Experts of a small language model: width 224, 105M parameters.
Below are experts of layer 3 (counted from 0) of a mixture-of-experts language model. Rows are named router (the router's row for the expert), gate (a neuron's input weights, with its number), up (a neuron's input weights, with its number) and show model dimensions 0-111. Each number is 128 + 24 x the weight over its row's rms, rounded and kept within 0 to 255. Numbers have three digits each.
Before each expert's rows: "gets" lists some tokens that make up at least twice as much of what it gets as of all text. This comes from a sample of Wikipedia text that the model never trained on. Tokens count by the router's weight.

# expert 18
gets: " season", " League", " Cup", " round", " Team", " team"
router:130148180118149111129165094116146108120110127133158135122124131135095123142108117161121116114143085130135106159123137135105130122168094115113123168155146133124123148153106076111100143155129166137134157176136137104117067115106155107095108122185091174084096120121115127121119128136138117112112162120129127115136124141155087164146139149136
gate0:099115121094141104123151083069161148126144078115115143114114129108142178142115108147117152103152111112144115132147086197117143125119140101089094146091142129124176117093139105132138139107127104146122171109116113113140132130116143111120081111123112130109136124117128102125197126151138120116121131142115131130129136150154162118109095146132
up0:126122142111138105130105105117174169117129130149131139093100134106182154144147130121130124125166131099118128120090089198145104127127124127132112088073106142120158158128126105145151124114128113189119191151142102137161157131155130117127113093112113119095146149125147134152185115111128109148126130110094126149111129128114132102102078138140
gate1:161111096136158126138156176175157135158148094100120154085135135159088130154100130141129126119127148105186138071145142136118129096151129119081135085129124128180133132136124116135136100096140086128108171135130174127111125134174159119088152069061153100145131123095111107142086115133132139114111163098093135116139122160133102137130145130159
up1:154109110123153140114167159148157117108114085090112157099124118152089156140094155141137108118142147105129101054144135157118148098128153105093124078141140150153162119117099120109116119110129098134113143147103179120090134117160159154103148074078116094163146105104110102183071132125116125125116159095108134078109112131135142145149155121151
gate2:129131147087140101116117147107129112143092120096148113073179129133151142161109137067116115054079125106116116144141144119158112119113138133109106120159074134143145123097107136094132121156109109117158130088127118148102095120135118170139157095113115116084160148138119148131105150085164123101146084127119119108138137162118102090118161138145
up2:118146154121119110118134131104150109117114120145140086111142148094144098119074171121117139110089149139168100101140142132125090149106101127080080124136097102101144112057126135116121084178147107120109094117106103152134126143120110157116163133084153086098108145128139129201149139104136088136112109158139122118173124126140132131119128139104
gate3:129139145094141116153138176155149109139132180129108105148177076145153153113155106101074144132151184129148107143152119146143093136111123129113145122144114129123116118168147117126080152136126102159123146165082071142133138122061135108104134084113154120123137175127156183163129114111099135117136122130121152150135139100131121136176100122077
up3:131133139063132112105140174131131150129162184150115129123142087139123112123120099118079156116168167142091156141197159112103110100120170110114131160089150119118120077115103094137146116156122064123142156155136115121147132132121131110094113102136131121096102145126122163127117102101120144137151131122097114112171164076144166144159135139125
gate4:142123098131141125119126128132140120153160127153118128144141118155110100146131138156128136093142116138147150108090125125120162112126154114108072145143121104139142135088112095129160125143115102125146200129161149141139067151106101127125132084123048102105108142107094183123110131111110115142140095136111101115104099146104108197135099157108
up4:101098111118136134120108126153113139129114111147148099121107115165127081133119180137137137162154117105060119132119105115129126143090138089125151163124166143140159177135118148144151176120118111136149126136169108145169100122119121100125119130140148086135117142122141183138089162076181113146106120085123119115179119167124085139133156134157
gate5:134140136137165111103158129196113111129120132115140124117144107122132129131149173139115130101122198142121094122137158148162150106123088139128132102098118161095165135127126112165132138125150125099135139164108122145112113141114109114110085089142123135149147141127151114156124158142145105120142124147079145085119096140098132127148163124085
up5:135157099126123131132142085123155143118151116145135105140100194127162106129151121122112129107125148097132122119105158136159135085146144145060162122116106108108152149113083160108154123159126144118117143124101100071105123124123154135134098128132167122114132139144095130114132139143148049111119138119158092110153127150166072124128129134111
gate6:135132169139102130165156118119167103122133108145125119119172126115111109126106141089088123100131123080143130092143091069117153126114087128158167089118124132155166143093121175147134136100106124108132105103103152115111130200120105119131178090094115118133136099124062132130125091104118123116153116124123121148126130138121134130099069097160
up6:111114075130088114151109151159117167117133124130102115120125134128135089130130090113122118099133086128125090142102104150181119137130162092100159133108122160195101162123156151129135137143123110151101113138094161127172128192122113129160051163151085149100155107145146111143155129144174145139098122130140153150092131123176126112119090101158
gate7:128102139157136159122179145087147123132123151108156097150107153105129129165080134063116125162142125109119108190150155114145126140120151160133137125079061127118102132169129124087110132108160122102123117069146147118158184129134112173124113108137118138128138102144108110138115124167141119136142118111131101101099096112119160169156099123133
up7:136103110161107158129131155107147165110125162106083122126121129100138145164148124117091122144103129125140121140121106119159089127092152146102134163153064120180096155118131174099140138133115058126128134085160139106147141148159162135149113116137113107162148128150091153143110120096146116128139098073158141114146128161104124130124108119127
gate8:142118128155121119094117169128088122108178103165097145116128152108180084110149141122124118114137114142122134134109152144074107133158126108133115124139141131116166108118133080133134150165150104130119146126160090142146097114139143161146175062128135160123134143119191161123081128139129113124118096146137115141139091123051167163116073144127
up8:167120121103157172116096138100167138133152104156107119073125126094100140153109127125139126137126102081143111165110107141106122147160104139193120148141105133150148139129107118097129186147126126105110128128158136132125144078151135156118128200153079133151149104148143112101141143156137141127121179117125160145107115146121175093130116121109

# expert 33
gets: " War", ".S", " Air", "ism", "ime", "ation"
router:120172191109133110126117152140160107125131123105129106138116123097069108140089132186120080099121111102148143143078125134107146128189074081106109159137120131149123145125104099123124134161128125157162175172130138118084109143125150111112129100149126164120114166141142102094103136133135103114113153103121100102120149108150111110125167146158
gate0:155126098146158148080162166109161076150088124126108146119086140127128149113159143109069120117135112144141126137121109127162142138140098116133102141140114133117119111155125143134118111177122091121162099116113137157112163086104142102140087119135116078109091163103141133144173153160116111097167161107143146145101141158131140119111122135094
up0:150166113132094162129126157122176088147095134165115144106108122121108118102115167115120119133132117110130143139175127123117140141138059108139128143171124145142150147151138130131171133126092093135151110143079176119095136116132111111125102104124142123128139174116160090132186152167148128086152142137061130119154141120112143106141106117095
gate1:100126094151115107143131111119095133167094112115116112137156082141145159116108139112185136111127088075138154144124092158132119120122104153122115132147139107174156141112131139101054127150124145122118137159150098147148149168137115131156095160125146153110117119150133074068108142119182100133124163114158106150164129124088107116102127154122
up1:108143107133132162135088106072119109167131115102122115145144138123163159116153127129127162126104104084185141125105109086122093113132096126134122137141133126100141126114108132139098166124152098088143119137110142115124135125110084138176134076071110127132140115127110138107151108093167119131090102100105097120140125128074143146101138168163
gate2:120130108128117075147129145124108122146105113101146193142118141167113137107121096111120155110151111172117152109108122170126122158138164141122152107149115119158116072098113089107093086121096097087119107134091131155097097123146102126132109115104106170121089121126116161149115135151082135112135133100112182109160131139116166105165127124151
up2:144122110119141130127085141147151133107150159134102144107106085122148150116142141119141100114111106130133144157153138131121157138130141122123152155123122146161071172129118124066124047103132125079125120141144122159089105107116130136127108092140094164144119153137124134108121155142096171115119113112128096131092162135160142133177157099107
gate3:149123091130164095151163127166171116142109128101119166079126130068124121155127121132160147142120125158104162111110145120104122125104142139127091130134146151118125134132122079169122131134136169134120125118149139136109087122116134142152122116159099105136140152075102138116080092132151157121118118159146130103137125113157098115064143146119
up3:109101106150106143076169142165149087133111134131142116132170100210128117122162140132081134138157107127124128110134096126168110113141089122141125091149122112084131119128134118143110099141119151137118143166119085121156102114122103098129094150122146119093094131156161117115137175156143124115125136105116098174135098117164159157150142123105
gate4:138175156153200173129138104133105135132086123134126136099136154141126143110145139097107133124107124127122091124106100136168124112126145112137101145092153132114123146147098123124120123137119141117138136127129141105116159121149139114096143090148128131172107155166147104147097093188147101124133150134157125155133150128150112151124104158157
up4:182134102145160098140110106151122142100171083172082122126108121092128109102142118146103146115118140096107095146136137133107139121108102130122144136127088135160146114114117140108144157097109117138104161170127105166125122128157095137121117140145099169093113163193148106116142124157066135110126163162128067111123125162128111084133113110095
gate5:109128125100099166092147163123113119082119135073189124122146141111123118117141168134104147128155099110129144108127154157126124085115121096122102137141140120112120156143122176098118138097110124131149080155164118089102145150112113136128077147098131204151147102078139109147108117120123129120134135125161100117149121133110109157109156110149
up5:131157129121142086136119144078124140147141131108108151146134115131110172115198134098114080147161123148127124110145125122094098132133173132113143155113107138107072072108142125138129133122122089170107125141156134140122136122129127095130098104163176105100110124124125152165139132144096130173170108149121153130142108168118164113150131178119
gate6:131145096085079133134143108160104093115114162137115153143100123125123126131107154090074154139113104134128100141173121128146161108134105185130131138115132149147125108156114101117135139132145130155138115172121119149144121096075130104104146138144132119151183169137122161158181085116098137106108144135196137140146173121116129102168143113159
up6:116101130110154135145104138158125096142138132126145097119125129139130111133134107169140095145135112162110130108119129110130176118107147128148134112147123084136133143155114180126116130110130140122111119127108145130080116136158092129143109117094126113171104128094149113060122122125118130143148112096087112126088083167078107141151114131095
gate7:120150150135098150093180109152082117134111150080143139169142102145161156138118114120196150104145163129127131107119100123121156147103072130125084140191162155129145119124075122137110153125117107113127146119150151116096107104163137118153112184142159109124107148176191161124126133124115169142113142117122140135073131142112145130119110119144
up7:119124095136125174086101125104107108131122150127107121144139157129120134125131175144143141066128120099111107119153142157114099099105121168116138132140130090126114157170151122136139097149163138142125128122104129140100128105145119131136136137148099181136163136128197137144129143170155113116136145128077130110113155134119135161111124097115
gate8:115131105125119145092123144117094097136155142126138123126139137123144116119146128117159147125140126122127159161092135088064147147138109141101115149088170150113131114151156154132126145086115108086128115118063106105098126149135123145125115121149120112061141102088146136095082089109145129144173114116139164094132149120107165139144143160101
up8:088090167063154167141144111067133175132093170149129082092161129144098096135149133117159095096110140123101149162139113148109127123158103165100104109129126105104124123144125161152070159157136129113126118146124158107151135111119138114127121124144141149113128166118109090130106137105109109172106121142141109100149088147102133107153120142151

# expert 9
gets: " University", " School", " Party", " school", " College", " House"
router:131123174111109107141137126133152096104124140132125119129121143137093124103115124174114103078132082119144128158086113131139146120168054108101115168124166114128124121142114097088132124137161140165133130164143128117138101110120170114083113139181118165112096137151114099098110159131137106105116157077121118120155138141164105125138131162148
gate0:122125169175126112135128145133086143129165109115166074198128127112110137103128147112150129149118181110119132132127145101088122138118154108114145104106114164127109136160116173133146079122144105111132131095120132160145144123131124114139129155124139114153147124163103122106127089111111163147116093137118135121088130137106136126124167112152
up0:168125164112118115134173123133120111135137128101131114128127094123151105127129177131167124134114126094114154188127135157154134113129111157104147101146118136150138167136091122118178121110124107104138132150164165109142131123095148133126112144118110142138122112140073099148091112118135137122132138092119116136117117132154139101166132116118
gate1:116119146109109115117124108136133168135100153140142169136096117147108098094136106119165132135146136117139137143157162119131125179142141117133156117106143158081091179130149121154143122086115126124138112106132115134109135148132141164112121129157117100133116137148104107069096112130137101127151108090156160129161133150118110121216152134146
up1:115096136092135118095134135135118121104145133100110128111085129134098130099124131137129124105151141103167124162165164143118172157126118119179161092115160123086113128118156130144135151154117119119158131141129121114131111132131143162089139133132098104130112099152101093118127112075129110093146118128117122137125147117127170094142154145102
gate2:086157156151141118067126123100176135179100088172152138093154139109159135142110163125123109118100094136106151144138132127114136157113097147142109143131135131112152182142122161135145116121136178101128123104117099133133119151120124148133144121121133096072152132108146161133162143146126157118166152159115128129105134095074145159118122161097
up2:149121132163129122105179133128142130140156155173163166109140105114133117119166117134141127138145142155082117080084093117147141138147141152154109107168128128094147074132112096114140148127123176133106151095123106118131099135139129131169145118137159135121145142099121132148103132143152145160104147110150169137118103149190105144098117081139
gate3:122060093138145123141110110153153143128108141103118144176155084120141124157152117118130127142119106094145122135141168148133100106110185121134119141129126126161139123132131153128105161158135153142168123092150113141165157111121146124091117123103133120154146132167161144161153127123124176170094103105175127141113132154122123072111110117157
up3:095130112084148111065103121117134148119159133126119172116141139123126112143150116117138161160144087146152143124127136122128117097110154140081095117163099131122133120117149130132108158128127104135121123089141135115138207113090095093136158094129145120130120106136126167196168118136117159119104102090149123125116186168154110128151129129109
gate4:113115149157142109135160158173093167140117139139152136127138098142109109129141136126152186159161109138127147111107128208120147121164129142159099122128124105131095112120158170084080112112119109137141099180097124157151108183099122172112161156139151136162120133138125151140132117161152108120143131140096137112096100127151113128122102121133
up4:118112165152099163124140104126111150098160148151121129109107133144104133128122140122128127126112116107111157178097079149165099059158112131109104094146141120143104110124106150128100119118104161148152116148094121122132181154133146146184139124115147150149133137111150102145124108154101168106174122132137108098096125128074111154101069136108
gate5:119120122138114159130109196158152122140100132095156125150155122132115108113115097169115129127106142130102137129132097105134083071118126148138124131140134100105126147131135129162127105171161128159152115152086156146101161125166162146117106132144103086127140131156140123115138126172143145099111128128126123144066147156111114146162116142111
up5:137095125174142154102125110105157115103090153107104136096110116143131121167117130112167182077157161130098138127096151123109111136146134046162141087133115147135129114109122108101104151099124152111161104175184111169117119152105170162137142103135107174126094150104128095089128132129127151113164131138091097110096144117160139154114120082153
gate6:101084139082123110152113113141142146166122188116152096115154153136109138115097128148139100136145143105139174130123148103129152115133140135151155096090145131081149150112172135116138179116090121131149121128111101135185163129143112153143128119123137125107162099101193164109142124065141148161151097119123087157130096119084084114141128097163
up6:091143148138120120125133069157121162154131109146132130188094103148147090106156103153142132158142121147117111124104171115138131116157127150129167078115163175090140132116125108113100124145138139132158113156148072101161104144096128162128100112110142150132164097133091151115134063122115140135116181164130086132110137139134120120143140137186
gate7:135066134113133116117130139130110160133100132019180141127128156114110098130078118110141094124124118157142099121126111123126107086137154127149157100135099125114187105084132130152145160117107098109121160148147093103070160110135107142144125136128133119127125101127168158111138112145114118063127103119097161128104159121151124129116144092122
up7:140085116096077141101132161122177132124100125125163119101116149113123094089148101175117128128133089144108142108141196118126129102164182131111151150108141157113128146142156137119140118077128124147122135176154134149159142053136141135110127161108156139144128133129107175168132126137095166102133125167165078141115113178119097135115134129150
gate8:096151144134124167122144146140139169084113110164091164129082115099144104093144133141153118131112140099117105109094120106133168111103181117138136112124175123143119157104103155157095148095098162137095109130147127177077117164133120165146167149115137122097131105114132124126133124150147159161087112169099127143120144148152140117138123114101
up8:138101106159125118141166099132130094141124136181144089141144135164109151193152157146091119138154151144144156128142141133118135105170137153131084129120133139112103141121135148106170112137151107120107174128151102120154129125141174064125120148154081110126108154127126113147138127131096100110142123070147124113115129102110141131138136123141